config = dict(
    n_experts=24,
    routed_scale=1.5,
    balance_bias=False,
    init_std_router=0.035,
    norm_eps=1e-06,
)
Below are experts of layer 11 (counted from 0) of a mixture-of-experts language model. Rows are named router (the router's row for the expert), gate (a neuron's input weights, with its number), up (a neuron's input weights, with its number) and show model dimensions 0-191. Each number is 128 + 32 x the weight over its row's rms, rounded and kept within 0 to 255.
After each expert's rows: a language model's description of what the expert responds to. This comes from a sample of Wikipedia text that the model never trained on.

# expert 13
router [156 177 147  92 144  91 154  76 184 177 109  96 126 129 110 115 155 115 135  93 107  86 124 145 172 142 126  78 158 121  96 111 193 132 201 117 149 158 141 167 185 134 113  90 100 182 153 152 151 137 119 124  86 146 197 139 158 138 104 136 216 129 104 153 136 127 192 142  81 108 116 119 142 132  67  70 120  95 109 137 126 124 118 195 146 149 136 181  95 143 175 125 129 157 166  69 130 128  93 112 155 109 160 129 172 131 176 144 176  86 128 100 151 101  82  57  92 135 145 156 127  95 160 144 101 100 178 130 134 109 148 121  79  99 102  85 132 138 107 151  44 166 108 112 126  78  99 161 160 162 103 193 166 115 130 134  62 132 137 141  92  83 167 114  90 107  86  99 126 119  93 116 148  81  99 165  96 147 136 123 194 102 140 157  97 132 115 106 124 179 139 106]
gate0 [126  97 132 119 131 160 136 104 112 167 156 115 185 178 101 173 153 119 127 173  96 150  49 152 141 155 111  84  99 189 120 108 103 101 120 128 159 195 104 170 164 132 175 170 198 146 148 119 192  90 114 102 122 128  95 134 100 115 137 138 102 156 121 187 178 146 112 145 127 126  94 133 144 145 115 134 112 157 138 164 106 120 159 141 149  86 123 146 118 165 149 137 166 122 155 139  40 170 108 184 161  80 116  82 100 158 134 124 153 184 163  68 117 111 114 123  81 123 106 128 103 169 160 188 141  85 104 171  85 143 101 169 100 123 156 101 143 156 123 176  89 126 138 163 146 158 102 150 170 120 145 101  98 130 145 104 203  99 115 111 141 109  81   6 125 171 150 105 147  95 133 108  83 135  88 117 146 189 120 107 168  91 161 156 117 130  93  68 130  96 106 150]
up0 [160 113 103 151 127 106 165  99 132  97 168  87  92 112 110 106 149 137 129 103 157  99 140 131 175 153 145 126 130  43 141 200  84 142 122 167 164 133  95  81 139 141 107  96 116 139  98 126  91 145 107 148 109 131 120 130 121 168 130 142 100  81 180  88 136  92 159 134 147 161 148 112 161 147 148 127 130 106 114 129 118 112  75  79 154  80 133 155 146  93  93 121  88 125  99  44 129 119  56 145  95 149 182 134 141 152 166 187 126  83 147 235 130 143 169  79  91 143 184 119 170 115 127 150  48 148 106 161 162 112 114 111 163  62 144 127 133 135 116 114 137 134 117  95 123 115 160 135  88 130 119 161 153 145 147 160 123 167 132 159 109  99 168 157 119 153  81 198  94 184 195  83 134 154 128  89 181 131 144 147  57 174  65 158 132  98 123 113 182 115  92 161]
What it handles: Table cell endings. Closing pieces of table cells and list items, such as surname endings, closing parentheses, rank numbers, and football position codes like MF and DF.

# expert 1
router [214 113 167  83 125 171 128  81 144 144 109 146  94 144 157  93 124  78 116 127  91 143 112 170 191 103 173  66 184  67 100  91 171  96 143 124 122 116 111 139 149 144 133 115 120 115 161 113 101 136 107 119 113 186 155 135 119 189 146 121 167  88 126 144 115 130 149 145 102 151 124 147 150 151 117 116 159 150 186 168 117 113 122 203  93  52 116 148 165 140  72  63 135 139 131 118  85 130 114 101  95 128 160 126 156 141 128 148  77  92 101 120 142  77 119 110 163 134 121  43 130 143 138 154 119 117 164 144  94 133 167 175 125  93 107 124 113 110 113 140 150 108 133  82 118 145  80 108 158 145 106 120 195 133 132 155  89 181  42 101  76 125 112 129 160  59 100 116 160 191 177  82 190 114  66 110 131 125 129 152 163  57 137 111 130 145 144 149 101  89 173 145]
gate0 [160 154 140 117 101 159 130 181 179 120  90 139 128 129 146 152 124 177 155 166 117 116 154 121 110 146 112 104 168 133 178 128 117 136  97 151 118 132  82 174 143 101 148 158 137  88  87 102 150 170 153 119 181 140 167 114 101 158 143 177 124 161 144  77  78 124 162 112 131 176 120  96 140 114  63  89 107 117 183  75 142  64 158 131 138 101 129 123 112 144 125 214 144 145 112 119 119 145 118 125  82 188 153 132  91  97 154  71 133 127 155  44 126 171  79 126  92 107 100 104 100 129 147 102 101  97 111  89 132 129 121 178  94 193 171 125  87 161  60 166 130  71 108 103 177 106 152  69  91 158 150  87  81 180  77 130  60  84 122 142 164 166 115 137 138 131 133 112  64 165 180 115 105 126  72  88  76 123 108  83 185  99 107 140 124 134 128 155 121 114 100 138]
up0 [121 166 137 115 135 124 109 104 139  88 124 131 159 132  86 134 167 137 213 138 114 117 110  94  94 106  71 150 143 110 119 115 106 113  43 147 135 118 110 157 121 118 123 134 122  91 177 154 136 101 114 143 175 111 143  92  73 127 141 103  82 106 102 120  83 115 148  68 156 127 105 151 156 139 105 159  58 146 137  96 113 128 105 115 116 121 104  84 115 113 173 123 116 175 139 119  95  71  83 163 152 194 176 134 113 144  99 148 126 160  64  98  97 220  98 138 107  46 120 153 108 103 105 120 132 109  83  87 196  77 125 146 136 243 141 141 163  82 126 113 150 139 122  97 204 125 156  70 131 137 160 150  83 150  78  97  92 124  91  86 186 178 161 140 109 121 124 121 127 107 149 121  87 145 145 149 107 196 135  91 132 149  72  96 168 132 114 129 100 123 126 145]
What it handles: Digits in coordinates. Digit groups and units in coordinates, tables, and statistics, such as the minutes in 41°30′52″, vote counts, and km or %.

# expert 7
router [177  95 159  71 188 105 127  46 180 109 154 176 140  77 177 102 197  86 108  74  98 184 121 185 136 148 152 117 130 161  85 157 114 171 154 134 101 124 111 100 165 185 126  97  72 152 133  72  87 112  96  89 124 148 161  81 100 108  67  78 140 125 127 139 107 149 131 133 163 127  80 104 148  98 134 111  95 147 173 141 156  87 104 168 108 106  96 138 135 155 169 110  99 181 148  93 128 107 109 200 123 172 134 146 177 163 164 143 101  90 168 123 171 154 128 156 112  85  92 172 100  69 171 118  94 126 109 104 138 163 157 143  81 116 147 129 107 167  94 163  87 104 120 105 188 124  84 113 145 173  47 145  97 133 160 133 122 137 125  74 118 151 165  88 100 102 132 155 151 163 117 136 173 128  88 131 108 135 113 123 118 139 147 155 176 129 112  79 121 105 145 119]
gate0 [ 82  96 133  95 161 133 134 170 137 146 105  93 153 157 120 105 133 150 138 172 132 133 178  78 103 111  64 124  81 130 162 116 156 118 163 134 105 117  92  79 155 120 136 114  86 138 119 143 132 147  95 141 146 130 104 166 143  76 125  60 146 140 111 164  67 147 209 146 135 152 102 151 165 123 146 119 104 166  37 158  36  96 132 117 108 102  92 101 154 180 144 140 165 103 191 148  90 121 133 228  94 102  75 154 172 113 123 113  96 199 107  86 114 143 134 109  97 102 142 113 167  95 145 116 105 115 110 112 196 129  92 129 151 142 165 178 158 159 156 105 116 142 145 123 110 120 138 163 131 116 108 136 136 119 146 136  88 147  65 155 118  63 129  75 112 150  44 105 168 146 157  92 167 132 145 166 125 156 155 113  87  94 132 105  73  79 174 139 118 140 174 100]
up0 [160 165  89 162  96  98 108  96 131 137 128 115 123 160  89 129 162 133 117 177  62 169 157  83 116 150  70 164 174  76  52 151 115 157 110 181 111 168 145 130 161  86 131 121 128 156 152  72 106  92  95 103 152  95  93 169 113  79 150 150 101  71 138  91 135 142 188 150 198 138 116 135 109 163 141 136 177 155 149 131 127  96 123 156 112 154 105 119 164  75  65  57 174 202  63 109 134 139 121 117 164 134 138  86 150  96 171 168 116 140 112 118 133 168 119 138  85 129 133  99 207 177 121 140 180  94  87 115 172 143 161 146  88 192 129 110 125 110 148 150 116 156 172 190 100 159  82 104 134  83 133 131 124 131 151  92 133 132 121 122  76 121 149 126 134  82 143  79 136 145 111 151 140  87 157 140 154 103 131 174 178 115 125 186 153 152 109  94  88  88 139 145]
What it handles: Given names. First names and their opening pieces before a surname in lists, tables, and credits, such as Michael, Andy, Scott, Vlad-.

# expert 14
router [126 164 153 115 148 127 157 121 160 162 166 141 170 136 160 103 121  86  63 149  96 133 109 142 121 142 138 145 129  79  93 163 156 125 144 130 118 152 133  53 158 123 114 125 121 149 206 135 156 142 182  66 100 148 188 109  63 195 112  43 165 141 178 135  82 126 148 128  95 116  97  97 134 128 179 101  70  83  89 135 119  90 168 136  80 138  66 100 169 143 158 121 113  92 169 146  82 103 108 119 137 155 113 150  96  92 144 134 124 117 149 118 152 121  93 124 103 126 115 148  84  82 157 109  93  71 124 217 125  86 126 174  97  95 109 118 131 103 108 174 106 119  38 139  74 105 133  89 209 142  91 107 150 139 158 189 117  90 103 112  83 178 158 141 124 129 119 111 119 158 118  97 140 101  96 155 138 182  97 150 165  88 129 136 128 146 136  86 119  80 136 143]
gate0 [ 90 139 156 162 119 151 136 130 113 141 134 147  95 143 126  74  61 173 126 120  38 137  49 136 101  95 103 190 153 118 152 143 187 152 114 104 148 106 119 112 125  81 152  99  84 155 173 126 148  96 160  78 139 208 111 177 147  88  94  92 110 122 132 167  73 135  98 119 142 137 116 107 134  80 108  72 124 162 122 151  97  96 159 112 143 134  89 136 146 151 140 124  52 147  77 179 164  74  99  92  42 191 130  97 118 143 135  67 110 149 114 141 114 124 140 115 134 133 156 111 123 164 138 137 126 126 151 194 178 153 122 110 117 107 187 122 101  62 106 135 152 190 111 110 116 120 112  44 162 112 146 110 162 132  98  74 116 167 167 164 155 124 150 105 162 184 130 121  87 159 136 152 102  66 106 116 107 172 129 121 129  84 123 118 123 135 161 164 103 135 134 176]
up0 [ 83 137  80 144  62 106 171 136 104 180 189  47 123 170 162 117 102 142  89 140 181 151 111 128 100 134 201 150 147 138 141 116 128 174 138 131 131 120  86 113 192 117 111 110 131 117 155 115 152  93 109 103 136 113 107 108 201 165  93 138 130 190 198 140 165 133 136 171 167  72 153 104 145 120 169 155 146 110 183  99 110  43 156 175 131 114 111  97  94  49 132 142 117 116 119 117  56 106 125  99 140 139 106 185 142  51 106 141 132 146 140 135 143 108 105 100 106 133 124 110 175 137 123 146 187 138 117 138  53 223  82  89  80 116 151 128 131 139 138  73 152 102 145  83 162 201 114 174 126 142 126 105 132  99 147 140 105  96 151  77 125  87 113 176 121 102 161  97 124 138 158 112 106 117 119 120 113 105 125 138 131 137 164 182 122 138 113 122 117 126 162 101]
What it handles: Prepositions and clause links. Prepositions, conjunctions and verbs that introduce a following phrase in running prose, such as of, into, because, despite, using.

# expert 17
router [128 135 145 152 127 114 150 127 148 177 196 120 129 114 167  96 173 107  82 154 149 105 124 127 101 107 150 169 189 141 118 173 121 145 111 124 165 136 103 101 157 216  99  82 117 137 159  61 106 134 191 117  89 153 149 141  91 188 116  69 144 153 163  89 100 118 132 118  90 142  56 104 195 135 159  92  50 117 151 167 126  90 100 116  99 120  99 132 138 120 123 133  97 132 137 121  61  84 132 116 148 174 113 147 201  94 155 162 156 116 107 145 173 120 139 152 106 104  94 157 116  95 152 107  78  86 120 211  84 132 163 144 108 119 117  85  74 112 117 133 102 154  59  81 123  67 101 140 161 170 107 111 128 141 193 194 115 106 118  86 129  87 164 125 148 121  79 166 136 124 165  99 118  99  62 121 114 141 123 108 192 101 148 137  96 157 132 143 144 105 145 145]
gate0 [147  67 150 135 131 157 109 187 185 147 118 115 167 142 159 141 158 177 123 111  87 155 165 156 106 125  98 133 117 124 152 101 165 146  85 112  96 108 123 171 144  77 113 105 185 177 151  46 133 132  98 125  79 170 145 101 147 130  82  84 102 115 113 126 149 163 183 154 120 165  91 142 158 195 159 152  97 119 179  95  94 115 157 125 115  97  96 108 115 162 130 163 128 121 156 113 115 177 154  84 112 121 144 149 113 174 157 169 145 134  60  89 107 116 146  88 129 117  77 119 127 166 159 186  93 116  96 153  86 125  83 106 158 116 113 118  43 122 153 154 200 114 170 144  47 136 103 149 138 170 174 163 166 142 100 145 157 126 145 118 142  80 140 174 154 163 100 134  68 121 170 114 159 183  86 113 156 114 169 136 186 117  73  77  84 136 131  92 132 156 156 123]
up0 [ 93 122 133  93 128  86  90 177  89  79 126 103 125 118 167 161  95 161 171 109 100 115 127  95  72 152 115 130 114 116 122  80  94 175  83 186  48 110 130  84 212 179  67 158 194 163 144 138 171 113  99 123 119  97  83 104 118 125 147 158 185  71 149 174 144 123 134 122 145 105 132 115 156 182 146 155 241 104 179  78 108 137 164 153 134 138 161 123 169 155 134 124  82  84 151  89 125 169 107  77 142 115  98 128 114 105 145 123 180 108 110 143 151 111 131 117 138 166 126  84 138 129 161 150  74 105 104  94 156 127 136 134 137 156 125 111 116  91 159 129 134  84 196 123 147 115 124  77 129  74  76 129 134 137 169 100 136 108 107 143 211 160 139 121  87 120 142 118 149 135 190 119 105  88 118 188 163 160 141  96 142 109 166 156  97 101 160 121 119 110 122  89]
What it handles: Determiners and adjectives. Articles, possessives, and common adjectives before nouns in running prose, such as the, his, its, new, local, ancient.